config = dict(
    n_layer=11,
    d_model=384,
    n_experts=16,
    experts_per_token=2,
    d_expert=160,
    d_shared_expert=0,
    activation='relu',
    moe_layers=[0, 1, 2, 3, 4, 5, 6, 7, 8, 9, 10],
    router_score='softmax',
    normalize_top_k=True,
    routed_scale=1.0,
    balance_loss=0.00165,
    balance_bias=True,
    router_noise=0.1,
    router_bias=True,
    init_std_router=0.0114,
    lr_router=0.000507,
    n_head=6,
    n_kv_head=6,
    head_dim=64,
    vocab_size=10209,
    norm='layernorm',
    norm_place='pre',
    norm_eps=1e-05,
    positions='learned',
    qk_norm=False,
    attn_scale=0.125,
    tie_embeddings=True,
    parallel_block=False,
    init='normal',
    init_std_qkv=0.0227,
    init_std_o=0.00484,
    init_std_up=0.0227,
    init_std_down=0.00484,
    optimizer='adam_variant',
    lr=0.000701,
    beta1=0.9,
    beta2=0.95,
    weight_decay=0.19,
    lr_head=0.00699,
    grad_clip=1.0,
    warmup_steps=296,
    schedule='wsd',
    decay_fraction=0.298,
    decay_shape='linear',
    final_lr_fraction=0.05,
    batch_tokens=32768,
    seq_len=512,
    doc_mask=True,
    train_tokens=280800000,
    steps=8570,
    dataset='wikipedia_en',
)
Below are experts of layer 6 (counted from 0) of a mixture-of-experts language model. Rows are named router (the router's row for the expert), up (a neuron's input weights, with its number) and show model dimensions 192-239. Each number is 200 + 20 x the weight over its row's rms, rounded and kept within 0 to 999.
Before each expert's rows: a language model's description of what the expert responds to; "comes after" lists some tokens at least twice as common just before its tokens as in all text. This comes from a sample of Wikipedia text that the model never trained on. Tokens count by the router's weight.

# expert 5
Table pipes, verbs
comes after: "\n", " to", "0", " and", " He", " did not"
router,214,247,232,183,200,200,208,161,222,219,186,180,197,203,202,190,184,181,170,221,230,205,237,186,188,176,190,237,183,178,211,168,230,193,147,183,198,208,219,208,220,192,174,202,193,193,199,178
up3,220,195,215,204,208,170,178,187,224,185,191,196,181,208,185,190,191,203,221,198,188,216,181,184,158,187,185,211,220,182,211,192,221,196,157,184,243,215,182,195,208,162,183,197,177,169,193,189
up4,197,156,190,237,201,195,196,198,200,210,197,189,218,184,245,198,214,222,199,151,229,198,186,223,195,187,222,213,207,158,159,205,209,242,175,182,197,137,193,210,220,178,200,151,179,187,225,163
up5,235,196,210,206,217,237,222,168,234,184,182,215,250,197,211,171,185,198,210,203,226,185,206,151,177,196,188,222,205,223,235,149,220,208,207,205,209,189,199,169,193,182,191,181,195,199,191,221
up6,198,201,213,223,225,195,169,180,188,169,198,184,221,209,176,207,180,201,212,192,206,174,229,192,156,194,183,195,161,188,203,173,231,185,202,233,225,233,195,163,194,192,197,186,183,166,171,219
up7,236,183,215,192,206,183,209,185,201,200,165,214,193,196,222,198,156,192,248,176,151,189,200,194,196,218,185,191,180,180,198,225,199,187,213,196,183,206,180,200,196,201,175,209,164,190,189,213
up8,208,200,167,203,215,246,200,204,228,159,199,199,212,205,223,195,207,192,193,200,184,176,194,176,227,220,196,164,193,196,195,197,202,191,201,217,234,163,229,178,207,205,170,206,215,188,218,208
up9,227,226,216,194,184,214,194,226,236,178,220,177,204,208,171,205,190,195,224,185,175,230,225,217,250,185,163,210,180,186,215,188,217,218,213,213,205,212,177,192,189,177,194,201,204,195,206,210
up10,226,188,171,205,206,237,180,190,193,194,182,217,190,229,201,222,185,179,230,211,194,208,209,198,203,194,229,208,203,200,192,191,192,242,207,201,194,209,214,186,174,210,216,176,182,193,216,147
up11,213,184,211,192,220,203,217,184,230,190,207,187,198,171,227,206,178,229,199,201,229,211,233,221,193,215,195,249,174,202,234,190,215,207,187,205,205,210,211,186,170,201,196,183,184,184,181,208
up12,200,236,202,188,223,212,219,198,210,211,194,182,196,198,157,176,225,211,215,248,188,223,215,202,202,214,188,233,184,202,189,202,229,190,181,200,212,199,212,205,195,209,206,202,199,204,167,182
up13,204,199,204,215,195,174,168,200,235,188,190,181,206,194,183,197,215,229,194,214,241,234,211,172,194,206,220,195,216,209,206,174,235,203,194,219,183,203,201,203,193,210,199,195,182,167,185,198
up14,193,205,222,222,193,225,176,188,196,222,187,190,209,210,200,255,190,186,220,213,212,223,248,212,212,209,205,220,213,201,213,221,177,183,165,216,175,152,213,200,214,177,189,211,216,165,206,212
up15,214,201,191,180,188,191,216,205,211,192,211,187,200,198,176,234,205,167,190,184,190,225,166,167,164,196,195,216,200,222,158,237,208,201,187,212,186,207,189,197,201,213,217,193,201,210,211,198
up16,210,210,181,207,194,210,199,162,213,209,177,197,222,218,234,173,184,205,174,207,198,169,215,199,183,242,206,194,245,206,204,194,186,165,179,205,172,184,178,207,209,204,208,211,210,163,187,235
up17,207,171,203,188,180,202,173,206,216,177,231,202,205,181,202,212,229,184,204,227,188,199,192,197,222,223,171,202,255,206,223,191,198,203,200,171,195,183,191,177,208,212,225,214,221,219,239,165
up18,214,205,208,217,209,216,203,193,213,191,179,198,201,181,188,205,183,202,169,201,221,191,215,233,203,202,152,200,183,195,214,187,225,185,191,221,217,227,210,195,200,172,198,198,214,141,196,216
up19,205,182,209,239,195,195,193,180,193,201,226,180,188,177,188,217,220,185,179,178,199,225,180,200,205,236,202,192,183,214,212,218,222,189,222,209,179,206,191,170,217,186,231,228,197,225,206,227
up20,215,182,166,216,202,220,239,179,181,214,199,198,219,180,231,207,163,186,200,209,202,232,184,210,201,217,217,158,221,190,245,159,178,182,212,195,203,183,156,186,176,196,199,202,228,173,181,190
up21,208,199,219,209,172,191,211,186,193,235,204,178,232,131,222,197,200,225,157,227,214,210,199,214,198,231,217,191,166,164,222,226,221,209,181,188,229,192,168,202,198,193,243,184,220,192,194,195
up22,194,227,120,179,190,191,165,198,197,198,212,196,197,217,186,164,216,214,223,205,171,179,240,197,175,226,218,192,235,176,218,205,215,242,192,196,211,178,210,178,185,195,243,208,182,170,193,222
up23,200,270,196,209,206,201,208,187,191,195,209,227,202,212,180,204,217,182,182,206,173,135,235,203,191,209,233,202,166,184,188,206,232,201,166,219,242,195,186,205,223,167,215,202,163,186,235,180
up24,204,223,197,226,200,206,223,197,215,176,188,216,176,144,200,209,212,211,209,234,216,179,198,190,215,241,217,196,172,192,200,167,238,199,169,199,228,186,215,205,211,179,180,199,166,219,219,179
up25,207,235,178,189,191,213,185,215,205,214,195,206,221,199,164,191,178,205,177,214,164,178,196,256,241,220,161,174,238,197,209,198,199,215,196,224,228,178,211,192,211,182,185,197,193,179,205,215
up26,213,198,158,217,150,199,210,208,195,218,216,169,190,198,208,179,223,201,186,154,223,209,189,200,201,204,218,230,181,172,213,182,213,191,164,219,208,193,209,181,207,217,201,201,172,169,203,269
up27,189,221,199,199,216,211,180,189,205,211,219,226,195,221,198,195,169,222,219,205,202,175,232,160,162,156,190,179,186,178,174,231,204,158,214,199,189,169,211,200,221,199,213,188,201,185,190,254
up28,197,184,219,220,191,201,212,171,228,195,196,208,182,173,171,226,203,227,181,239,185,199,192,188,177,202,168,254,189,194,207,204,221,172,190,190,172,191,243,198,161,187,203,174,153,215,169,240
up29,193,182,172,201,188,187,193,199,199,179,208,236,180,202,191,235,166,209,197,207,193,198,219,178,194,211,231,235,187,199,182,193,206,159,204,202,220,212,218,178,186,205,218,200,178,208,156,200
up30,182,202,176,209,215,182,184,219,211,165,183,192,199,175,178,189,205,185,189,221,202,195,194,181,170,188,208,178,192,170,206,217,214,216,224,215,176,205,222,151,194,227,192,168,212,215,183,202
up31,197,202,162,210,211,225,170,157,224,218,207,214,195,163,193,192,212,229,161,196,237,210,208,211,226,203,225,161,219,180,168,203,224,196,169,193,183,198,187,169,222,208,208,203,202,224,226,204
up32,205,200,200,199,192,175,185,210,203,193,192,236,227,150,206,210,188,214,218,217,201,204,213,188,199,207,220,162,204,173,203,173,223,179,162,209,217,218,234,193,245,194,187,160,205,172,189,213
up33,212,177,195,194,203,185,203,188,148,215,222,231,234,202,227,194,179,199,177,198,160,192,201,214,210,208,258,186,199,196,250,193,202,200,178,222,188,203,197,195,202,176,198,202,200,183,239,253
up34,179,196,206,212,207,224,221,198,202,172,156,155,217,216,214,206,159,190,214,213,167,194,155,235,246,170,181,167,184,242,214,186,194,229,208,209,153,195,196,199,186,214,228,207,197,161,231,210

# expert 0
Infobox and list markup
comes after: "\n", "\n\n", "-", " =", ")", "3"
router,195,223,194,193,204,210,202,207,186,186,185,232,165,212,213,188,206,189,205,216,212,173,184,200,228,182,192,207,204,213,216,200,167,170,213,248,204,181,188,229,229,213,197,182,167,207,171,215
up0,196,225,181,205,184,214,183,228,202,201,163,181,214,208,217,200,221,197,221,172,220,199,212,153,229,197,193,182,180,187,235,176,213,186,230,214,226,207,195,197,232,214,181,187,193,187,194,231
up1,212,201,198,198,186,215,216,201,189,178,192,210,209,182,200,184,185,196,201,216,148,180,186,170,196,200,229,201,167,190,228,224,192,188,203,201,176,172,179,174,147,193,171,206,193,210,178,214
up2,217,197,188,169,219,182,252,196,188,188,216,200,192,200,213,211,218,221,156,213,209,192,193,226,198,243,164,180,223,219,219,190,222,219,158,235,209,228,194,187,204,175,210,177,187,190,230,212
up3,195,205,215,213,169,151,224,201,200,229,195,197,211,174,191,200,224,199,206,207,164,185,218,213,223,188,196,239,224,207,215,212,227,164,220,195,237,217,186,211,215,198,198,160,208,197,242,155
up4,221,178,165,209,203,200,191,175,217,187,190,198,191,203,224,159,213,190,189,164,211,143,214,175,179,193,199,208,207,219,202,233,199,144,196,195,191,193,226,188,210,207,202,239,185,163,190,190
up5,229,213,205,177,222,195,164,181,178,172,206,204,182,196,182,182,181,199,232,180,192,163,207,183,203,201,193,226,175,235,142,223,180,230,182,219,218,172,202,173,171,206,189,185,200,187,210,184
up6,221,223,202,195,149,212,172,182,249,215,185,208,196,176,203,209,162,229,179,179,194,189,215,183,184,199,221,171,186,197,208,200,224,185,199,216,207,174,217,189,183,217,208,213,206,225,189,221
up7,202,185,167,200,185,226,185,167,185,180,185,211,209,200,205,221,212,207,219,204,187,194,198,197,182,205,245,193,185,180,174,187,192,200,198,203,200,187,194,178,181,220,173,179,205,210,191,199
up8,218,213,186,183,191,210,182,186,222,160,166,207,194,189,192,143,203,193,199,196,192,207,179,218,173,197,239,212,175,199,188,168,216,169,195,191,217,165,209,167,201,200,227,218,197,191,187,195
up9,180,190,212,193,185,210,203,215,194,179,157,218,235,228,216,239,184,203,187,246,201,200,192,219,226,208,222,196,138,181,228,217,180,219,195,213,176,190,180,193,176,207,224,207,205,208,186,198
up10,248,197,210,180,200,205,202,174,191,225,221,200,202,227,198,217,188,232,175,166,211,166,198,204,189,231,192,203,199,210,204,211,180,165,194,188,198,182,216,209,201,209,227,181,176,184,192,198
up11,210,248,173,184,176,217,183,181,220,219,167,200,204,244,190,190,215,218,187,178,177,174,195,201,194,175,232,222,187,200,185,225,207,187,208,203,190,205,195,202,191,204,163,180,235,205,171,203
up12,206,171,244,198,208,161,247,185,243,217,189,210,208,208,198,207,218,262,196,180,199,190,165,200,214,221,192,224,198,191,205,230,181,171,210,226,201,170,196,184,143,201,208,226,181,160,218,228
up13,177,180,215,226,181,230,203,211,181,196,182,221,217,169,195,194,210,190,210,216,177,211,182,177,175,227,203,233,194,169,236,208,210,210,205,177,209,184,191,180,183,188,213,213,217,217,232,223
up14,203,198,206,167,197,215,173,206,215,194,184,180,180,196,208,195,192,225,194,192,175,204,195,192,191,160,216,190,200,161,208,246,180,174,197,205,187,189,203,192,205,201,207,193,200,195,216,224
up15,201,250,200,226,178,178,200,197,182,182,157,209,183,161,192,190,214,213,249,174,212,193,198,232,190,193,228,200,210,219,204,205,210,192,206,208,209,184,186,212,183,178,241,218,211,214,212,168
up16,188,191,197,185,170,236,235,204,223,214,200,240,213,180,191,177,200,184,215,167,236,201,195,193,215,236,224,220,230,237,162,193,186,222,193,167,187,173,222,192,199,197,215,223,203,196,182,224
up17,202,235,207,199,213,233,214,214,186,218,211,210,215,197,186,209,225,200,157,240,205,183,258,216,189,190,189,207,196,203,205,180,196,182,228,162,230,196,183,205,193,175,218,181,176,210,168,162
up18,201,196,200,193,170,241,219,166,182,173,193,221,221,199,249,196,189,182,183,187,198,202,231,179,210,206,195,219,165,190,215,187,197,209,193,189,202,160,215,190,220,228,166,215,230,204,192,185
up19,178,208,209,209,231,179,199,186,184,196,214,198,239,167,174,225,200,223,219,258,224,185,198,183,181,208,210,197,210,219,164,188,193,200,223,164,247,200,188,210,208,162,220,220,232,195,227,205
up20,203,199,223,224,200,218,209,191,205,184,217,209,161,192,189,225,199,224,173,219,209,188,177,186,243,192,229,208,227,195,195,212,194,207,190,214,187,163,192,175,214,204,225,212,210,185,235,195
up21,190,169,190,215,209,217,224,213,190,193,232,223,192,177,190,199,219,196,216,234,223,249,175,191,173,186,216,169,189,202,213,182,189,263,182,200,216,183,181,199,179,185,220,173,194,173,258,170
up22,204,217,179,216,237,198,206,183,217,207,179,212,180,172,190,234,198,190,163,189,206,184,202,193,178,187,202,198,226,182,227,163,203,177,216,212,168,170,213,189,177,215,199,209,244,195,192,159
up23,209,167,222,207,199,190,216,196,149,197,172,206,214,193,194,192,168,219,192,226,237,196,219,206,211,219,196,143,228,157,186,254,245,192,202,214,184,157,231,177,178,229,223,202,218,187,227,215
up24,187,168,199,213,181,189,210,181,213,192,205,229,228,181,206,211,205,226,193,204,169,206,222,183,200,215,224,247,170,218,216,165,177,191,229,213,199,205,181,188,190,196,226,210,212,189,202,198
up25,213,220,204,203,205,215,218,172,167,185,188,233,221,181,212,211,233,182,208,219,168,200,207,216,187,169,188,200,183,207,218,204,171,227,197,183,232,207,185,177,196,216,203,173,226,195,206,190
up26,186,255,194,203,198,176,179,196,210,237,176,168,203,154,220,197,211,208,212,176,160,180,235,201,232,179,233,185,160,190,208,213,203,191,207,169,211,218,179,174,166,168,231,214,211,215,205,197
up27,206,183,228,181,177,173,215,190,195,220,212,218,208,213,211,202,202,214,206,199,229,159,205,186,221,198,230,212,187,214,190,202,183,206,197,218,203,212,192,199,204,197,216,163,214,189,207,219
up28,232,168,191,194,205,186,222,152,175,214,233,201,193,202,220,203,215,207,188,223,203,224,170,219,205,226,162,215,226,174,187,156,192,187,184,202,191,179,190,181,219,198,212,169,188,199,202,204
up29,174,192,213,229,216,184,227,213,172,180,215,169,183,211,194,173,212,174,177,253,209,185,203,190,216,188,176,207,211,192,205,178,211,226,204,206,186,228,228,207,198,166,168,202,203,220,219,198
up30,223,175,188,222,208,222,195,198,205,198,228,177,218,210,206,204,170,157,176,214,203,206,228,220,187,201,225,163,183,180,231,164,191,180,203,216,228,200,194,180,210,184,181,219,203,204,161,182
up31,218,213,190,204,181,178,158,181,199,186,249,184,181,189,210,211,205,169,178,177,186,188,237,173,221,230,226,199,186,195,182,217,191,195,227,206,197,213,186,198,237,169,190,187,199,205,183,167

# expert 8
Digits and numeric chunks
comes after: "1", "2", ",", ".", "–", "8"
router,214,260,210,189,191,174,170,200,206,189,180,195,207,190,191,221,205,199,253,180,164,192,203,204,188,185,200,203,211,227,170,196,194,174,217,199,195,187,218,209,192,224,183,182,198,209,193,219
up3,205,204,241,200,213,233,207,162,209,238,181,158,210,228,170,207,184,217,202,183,187,218,219,225,183,218,217,215,192,172,174,212,177,203,206,184,192,182,175,181,179,201,196,200,224,181,194,155
up4,204,216,220,199,181,170,198,182,211,188,188,204,232,192,211,210,203,217,231,211,209,203,209,206,207,189,250,218,156,194,182,237,230,218,218,183,208,193,188,179,186,187,205,207,233,197,183,215
up5,204,200,189,190,209,194,161,197,196,169,176,230,219,183,172,193,228,174,204,217,217,170,220,213,236,205,189,212,170,232,171,194,172,236,180,200,231,221,213,194,191,197,195,197,199,220,191,187
up6,215,185,212,196,224,180,211,167,216,229,185,207,215,210,245,200,170,201,198,179,202,206,204,211,197,212,243,210,186,182,195,227,185,202,203,179,226,202,191,190,199,161,227,190,164,214,186,205
up7,214,196,198,166,172,206,215,148,198,211,216,229,177,196,189,216,202,186,218,209,187,194,191,202,216,216,187,202,219,209,206,188,164,204,206,213,194,213,212,193,243,170,195,207,213,178,191,221
up8,209,215,198,196,173,225,234,186,194,194,201,195,233,173,202,225,187,224,220,196,227,184,175,234,209,193,219,205,191,197,215,219,226,239,210,215,193,208,241,215,244,190,210,204,195,200,213,195
up9,194,165,188,203,192,226,201,154,196,215,208,154,222,212,197,234,227,197,199,201,214,196,207,207,221,200,213,200,196,180,201,236,187,193,199,231,172,211,193,201,211,210,215,182,177,231,242,195
up10,217,220,180,201,167,189,211,202,191,188,194,215,195,204,176,206,203,197,179,193,194,200,219,193,225,206,172,205,208,162,181,179,196,194,215,172,194,190,214,180,218,203,216,174,235,198,218,204
up11,216,214,183,195,198,184,200,198,164,188,213,171,270,210,214,209,226,211,184,211,199,221,233,217,242,212,193,226,190,194,158,199,171,209,192,233,216,204,249,182,222,200,192,195,191,175,214,207
up12,230,234,194,186,231,186,195,195,218,217,195,199,172,190,190,213,186,180,201,233,224,160,169,184,184,182,198,233,197,198,239,214,229,193,203,218,195,198,202,194,214,198,215,226,195,194,238,207
up13,198,205,187,213,201,206,243,205,198,210,174,196,208,188,240,191,161,195,217,183,182,224,183,222,205,205,194,190,220,164,209,207,215,184,197,185,197,194,230,204,186,209,210,194,239,231,173,221
up14,215,274,171,203,202,196,193,197,202,187,182,235,202,204,173,183,209,266,223,223,218,199,224,197,201,224,211,216,192,218,182,190,189,186,173,188,203,173,231,202,157,200,228,187,198,163,215,188
up15,222,221,208,185,178,230,192,165,188,192,206,193,212,190,174,177,199,198,177,216,224,193,209,234,172,207,168,212,229,180,204,200,188,197,193,201,218,214,233,181,180,195,189,180,215,191,196,193
up16,201,194,215,200,198,226,164,185,219,177,172,227,184,192,173,198,156,196,174,195,202,201,196,182,189,235,198,181,194,204,198,233,207,213,220,225,203,164,171,201,189,158,221,176,204,227,182,198
up17,222,236,205,209,204,195,214,197,193,191,201,227,210,146,179,160,219,205,153,228,230,189,184,224,193,202,197,215,187,204,195,167,219,189,196,214,182,195,182,188,220,206,244,192,227,231,202,194
up18,249,246,174,218,166,189,253,232,185,204,182,162,236,206,187,206,163,194,218,192,208,204,222,198,161,200,220,207,182,183,179,202,196,178,212,204,202,185,194,200,245,206,209,187,219,201,200,219
up19,233,244,198,215,186,191,198,218,192,183,142,210,188,185,213,206,214,157,206,230,211,199,211,207,218,216,194,192,215,193,216,212,186,230,196,202,233,191,189,204,267,183,180,205,202,149,193,208
up20,195,200,235,206,192,204,233,205,246,195,194,191,232,197,230,191,202,212,187,223,214,216,155,190,200,208,198,201,185,192,192,201,189,210,176,203,192,180,176,195,190,201,233,258,204,207,211,198
up21,192,182,195,180,180,194,188,198,184,197,180,213,176,214,215,179,209,190,214,208,213,178,253,220,194,188,208,181,209,176,243,235,209,191,223,208,227,206,218,185,242,183,220,233,214,188,201,201
up22,213,238,228,222,189,275,181,188,201,184,168,203,229,199,189,189,194,191,177,209,225,203,190,213,217,202,221,203,154,207,195,182,185,207,188,210,195,184,219,181,200,179,208,222,161,192,187,192
up23,196,211,193,195,178,192,209,190,203,164,226,188,190,198,206,196,194,216,221,209,221,204,203,223,171,195,225,223,223,199,183,179,235,177,168,193,207,215,238,178,219,212,222,195,203,178,195,211
up24,205,188,241,258,191,187,205,188,185,190,203,203,219,194,228,199,196,205,183,245,226,203,207,201,170,225,234,166,201,172,206,189,250,223,158,201,220,167,191,172,240,188,197,197,192,162,227,167
up25,189,181,184,222,205,205,183,195,206,183,136,209,196,199,207,178,202,193,181,224,232,167,190,205,186,202,218,204,166,209,260,194,211,185,197,204,242,181,194,184,222,177,187,180,212,213,194,195
up26,204,204,218,196,194,200,204,201,230,227,214,232,181,216,193,233,162,212,224,165,220,192,237,188,160,200,192,228,195,208,171,202,209,189,182,214,180,194,187,176,192,181,186,189,201,203,203,190
up27,212,221,195,213,183,175,188,209,179,185,154,188,208,202,222,196,203,200,171,187,203,161,217,204,203,212,191,195,207,172,187,195,223,202,209,191,175,193,200,188,181,190,215,188,212,223,203,224
up28,238,259,187,236,234,195,198,180,190,223,199,216,207,195,202,204,217,214,179,175,178,187,205,206,165,223,252,233,163,218,185,246,195,179,201,239,211,207,181,200,194,180,198,207,156,191,184,197
up29,248,218,175,196,216,183,186,202,177,179,211,197,189,162,175,217,230,189,211,204,207,166,181,187,207,195,207,226,215,213,232,193,217,187,211,246,210,181,184,210,215,186,214,220,207,169,238,178
up30,188,193,193,220,221,203,253,190,216,185,207,197,212,194,215,220,164,224,182,202,239,171,164,190,174,197,181,221,184,207,218,165,192,203,197,233,205,189,202,187,223,159,200,220,186,200,210,219
up31,217,218,231,181,157,195,208,211,194,234,177,229,200,199,190,179,216,231,220,188,174,210,235,197,180,204,201,184,193,191,239,208,237,199,177,199,209,203,218,194,221,204,210,236,210,178,237,175
up32,225,209,192,202,200,249,175,190,184,169,220,190,235,185,217,221,208,163,203,205,171,187,196,177,215,209,190,227,178,206,218,179,208,196,199,249,189,181,202,201,181,206,192,217,217,198,188,182
up33,196,226,220,226,161,220,206,181,180,201,186,202,231,211,193,199,187,232,176,215,239,185,224,217,212,243,210,175,185,166,215,194,196,236,198,218,204,166,192,188,193,195,246,204,190,201,171,218
up34,233,179,200,227,178,192,205,215,200,164,213,209,177,157,200,218,200,202,209,226,224,194,184,198,179,207,201,234,216,210,171,193,207,221,181,220,189,198,197,188,232,174,218,211,169,162,207,164

# expert 13
Digits in numbers
comes after: " | ", " ", "| ", ", ", "–", " ("
router,203,227,206,211,212,219,180,219,203,180,170,193,211,238,221,205,195,172,221,168,199,243,201,209,223,179,204,234,182,175,194,185,202,194,185,179,194,218,232,193,189,199,179,207,201,211,168,214
up3,192,204,176,217,222,209,174,181,189,193,216,211,206,198,189,201,194,195,206,186,215,192,137,142,163,215,203,226,194,160,215,191,170,204,225,222,234,202,222,185,198,214,193,224,211,156,151,191
up4,208,184,159,228,182,220,203,209,201,191,193,210,224,198,166,215,208,211,211,208,198,194,203,199,201,208,224,205,205,177,229,191,184,201,205,227,204,187,219,205,148,180,214,202,183,203,235,192
up5,196,206,212,200,226,177,188,172,201,193,235,164,205,176,216,195,166,242,179,207,200,191,233,194,183,194,209,236,219,190,196,181,201,201,184,209,201,185,199,201,161,209,199,176,190,218,231,188
up6,229,247,228,208,190,197,227,214,200,212,192,193,234,204,208,187,222,201,186,203,217,209,200,226,199,188,195,250,196,196,157,179,199,221,171,201,184,156,161,193,197,191,197,213,187,188,210,197
up7,216,235,189,151,171,188,235,183,209,181,210,186,200,196,203,191,224,221,195,248,199,180,196,177,203,234,213,186,210,144,197,242,263,222,208,227,211,189,220,204,210,210,228,203,223,187,194,201
up8,198,198,179,179,174,219,201,205,159,206,183,217,207,162,226,194,176,212,209,200,213,164,155,179,189,213,199,212,169,212,222,182,258,198,201,206,190,153,216,191,211,195,243,182,188,192,205,149
up9,203,172,223,179,199,189,210,181,208,179,217,171,187,182,205,207,195,213,232,205,197,209,212,185,168,196,197,218,195,196,162,216,183,170,203,229,209,194,226,188,190,202,219,183,187,191,177,204
up10,262,224,169,236,203,222,183,194,153,184,186,203,218,187,175,197,187,205,195,169,224,221,202,201,208,196,217,215,189,192,199,197,176,176,224,194,206,201,220,204,193,193,198,225,203,220,191,187
up11,213,173,173,216,191,192,219,192,227,201,227,188,192,167,218,210,190,189,212,198,195,207,183,187,195,195,203,214,189,190,225,167,221,221,213,211,204,191,211,175,213,177,193,200,197,216,176,201
up12,213,204,204,181,208,213,227,215,204,185,218,173,207,198,193,174,230,216,168,212,218,161,199,205,195,187,174,196,221,175,193,180,217,195,208,224,191,134,224,149,207,202,247,210,218,202,184,205
up13,205,235,196,204,212,204,217,202,211,184,225,232,190,164,187,236,223,190,218,176,208,191,223,183,166,199,251,205,197,212,187,187,209,199,210,217,207,196,197,182,240,182,202,183,209,206,241,201
up14,232,234,181,238,203,225,176,190,202,199,194,209,203,175,171,217,174,185,216,211,219,158,229,196,153,205,199,210,215,196,218,192,175,168,194,201,215,216,190,188,162,211,222,149,230,186,191,188
up15,206,216,160,218,207,213,232,186,189,210,180,200,189,191,212,231,152,219,218,163,231,146,224,211,163,224,217,198,203,217,213,200,223,168,182,204,230,202,197,219,202,189,200,210,182,217,211,201
up16,186,236,228,250,189,225,215,175,236,165,201,203,209,192,215,237,215,172,231,232,174,182,228,180,223,213,224,215,198,217,219,205,193,174,195,205,196,195,195,208,199,197,212,229,217,211,203,219
up17,194,180,178,170,178,170,229,191,163,181,172,236,201,218,177,206,239,167,205,206,221,227,183,174,183,198,225,191,210,170,175,228,205,200,193,226,229,184,220,148,195,195,242,201,197,182,228,203
up18,180,208,201,200,200,227,169,201,182,181,220,205,203,170,236,184,208,206,195,156,232,196,192,182,209,186,164,191,196,198,184,209,225,207,236,215,191,196,209,212,224,192,229,205,191,194,204,173
up19,219,222,202,215,181,183,213,200,166,221,190,181,232,193,213,191,221,226,205,193,208,169,220,192,201,207,232,216,173,206,165,167,236,184,250,194,206,193,185,213,202,188,178,203,205,190,186,199
up20,230,177,190,218,183,207,213,183,184,167,197,211,218,200,201,194,180,220,183,193,204,182,155,192,212,216,187,219,168,178,196,200,201,190,197,234,231,184,168,191,204,207,195,195,186,193,171,208
up21,220,179,211,208,215,218,201,188,170,203,192,194,241,156,206,172,204,191,217,246,179,204,164,165,176,192,179,192,193,164,222,206,178,210,187,226,170,195,229,188,194,195,242,211,212,208,190,169
up22,204,233,212,232,194,220,201,190,180,156,196,225,215,185,171,191,247,183,196,199,217,189,178,205,197,246,186,240,187,227,181,181,210,246,184,173,243,188,215,171,180,191,171,211,221,198,187,171
up23,199,189,193,227,200,170,198,166,187,162,202,243,181,196,195,202,222,207,187,203,219,199,193,199,196,196,229,202,190,199,178,202,241,194,189,210,212,203,182,194,192,220,209,190,174,181,227,196
up24,208,186,176,186,197,211,203,194,241,219,200,179,191,206,187,192,173,209,175,176,183,182,201,231,198,225,191,221,172,187,220,184,223,170,191,200,228,181,185,184,194,182,216,204,168,175,213,189
up25,204,216,206,268,176,213,214,187,207,208,197,222,209,195,173,212,199,199,236,208,192,199,204,183,185,228,187,212,185,206,231,195,180,203,209,183,210,216,182,185,206,162,201,165,222,200,235,212
up26,187,204,198,226,183,174,238,222,214,221,210,196,213,190,223,181,183,217,174,191,188,205,195,167,183,224,209,183,172,180,214,210,224,186,167,167,191,198,230,188,190,187,230,203,195,158,207,210
up27,213,204,161,214,211,226,190,196,206,174,197,207,182,189,209,197,200,189,220,237,228,212,203,161,183,190,191,227,177,200,221,196,190,220,181,161,201,169,221,189,198,215,215,155,186,197,179,166
up28,219,206,212,224,193,202,202,188,191,156,216,178,232,212,203,184,191,234,227,196,231,204,214,209,109,223,190,210,167,217,180,231,219,199,196,216,194,212,198,184,193,206,185,214,195,209,211,214
up29,216,223,221,225,234,231,199,177,217,184,199,212,223,206,174,214,199,229,181,220,232,189,206,203,192,196,205,235,208,201,201,170,193,249,162,206,219,144,202,202,215,192,193,150,167,161,198,176
up30,204,189,204,231,190,235,208,199,181,171,218,169,218,222,178,203,198,213,196,215,170,198,213,194,224,204,171,183,183,204,224,203,208,206,161,197,175,213,168,201,185,207,231,184,205,180,219,196
up31,201,184,203,205,213,219,201,214,224,215,212,231,199,193,208,210,193,201,217,187,241,207,240,227,224,198,206,190,193,168,210,193,223,181,167,218,227,195,191,194,204,163,236,247,200,192,180,190
up32,195,209,174,161,203,184,199,199,214,199,205,209,243,194,174,196,203,246,210,148,165,170,186,225,166,204,192,205,197,163,194,218,220,199,186,205,213,199,219,189,225,195,208,200,213,207,214,205
up33,232,219,219,225,207,192,219,188,203,206,183,204,207,197,240,213,219,191,183,179,270,205,207,200,192,197,200,212,232,202,182,197,202,185,187,206,186,149,192,216,223,187,194,176,194,194,175,192
up34,242,189,209,188,222,226,203,188,213,184,205,170,219,181,189,193,225,205,204,250,217,205,187,202,189,216,182,184,206,186,213,197,194,206,217,206,191,157,233,207,241,148,196,233,173,196,189,193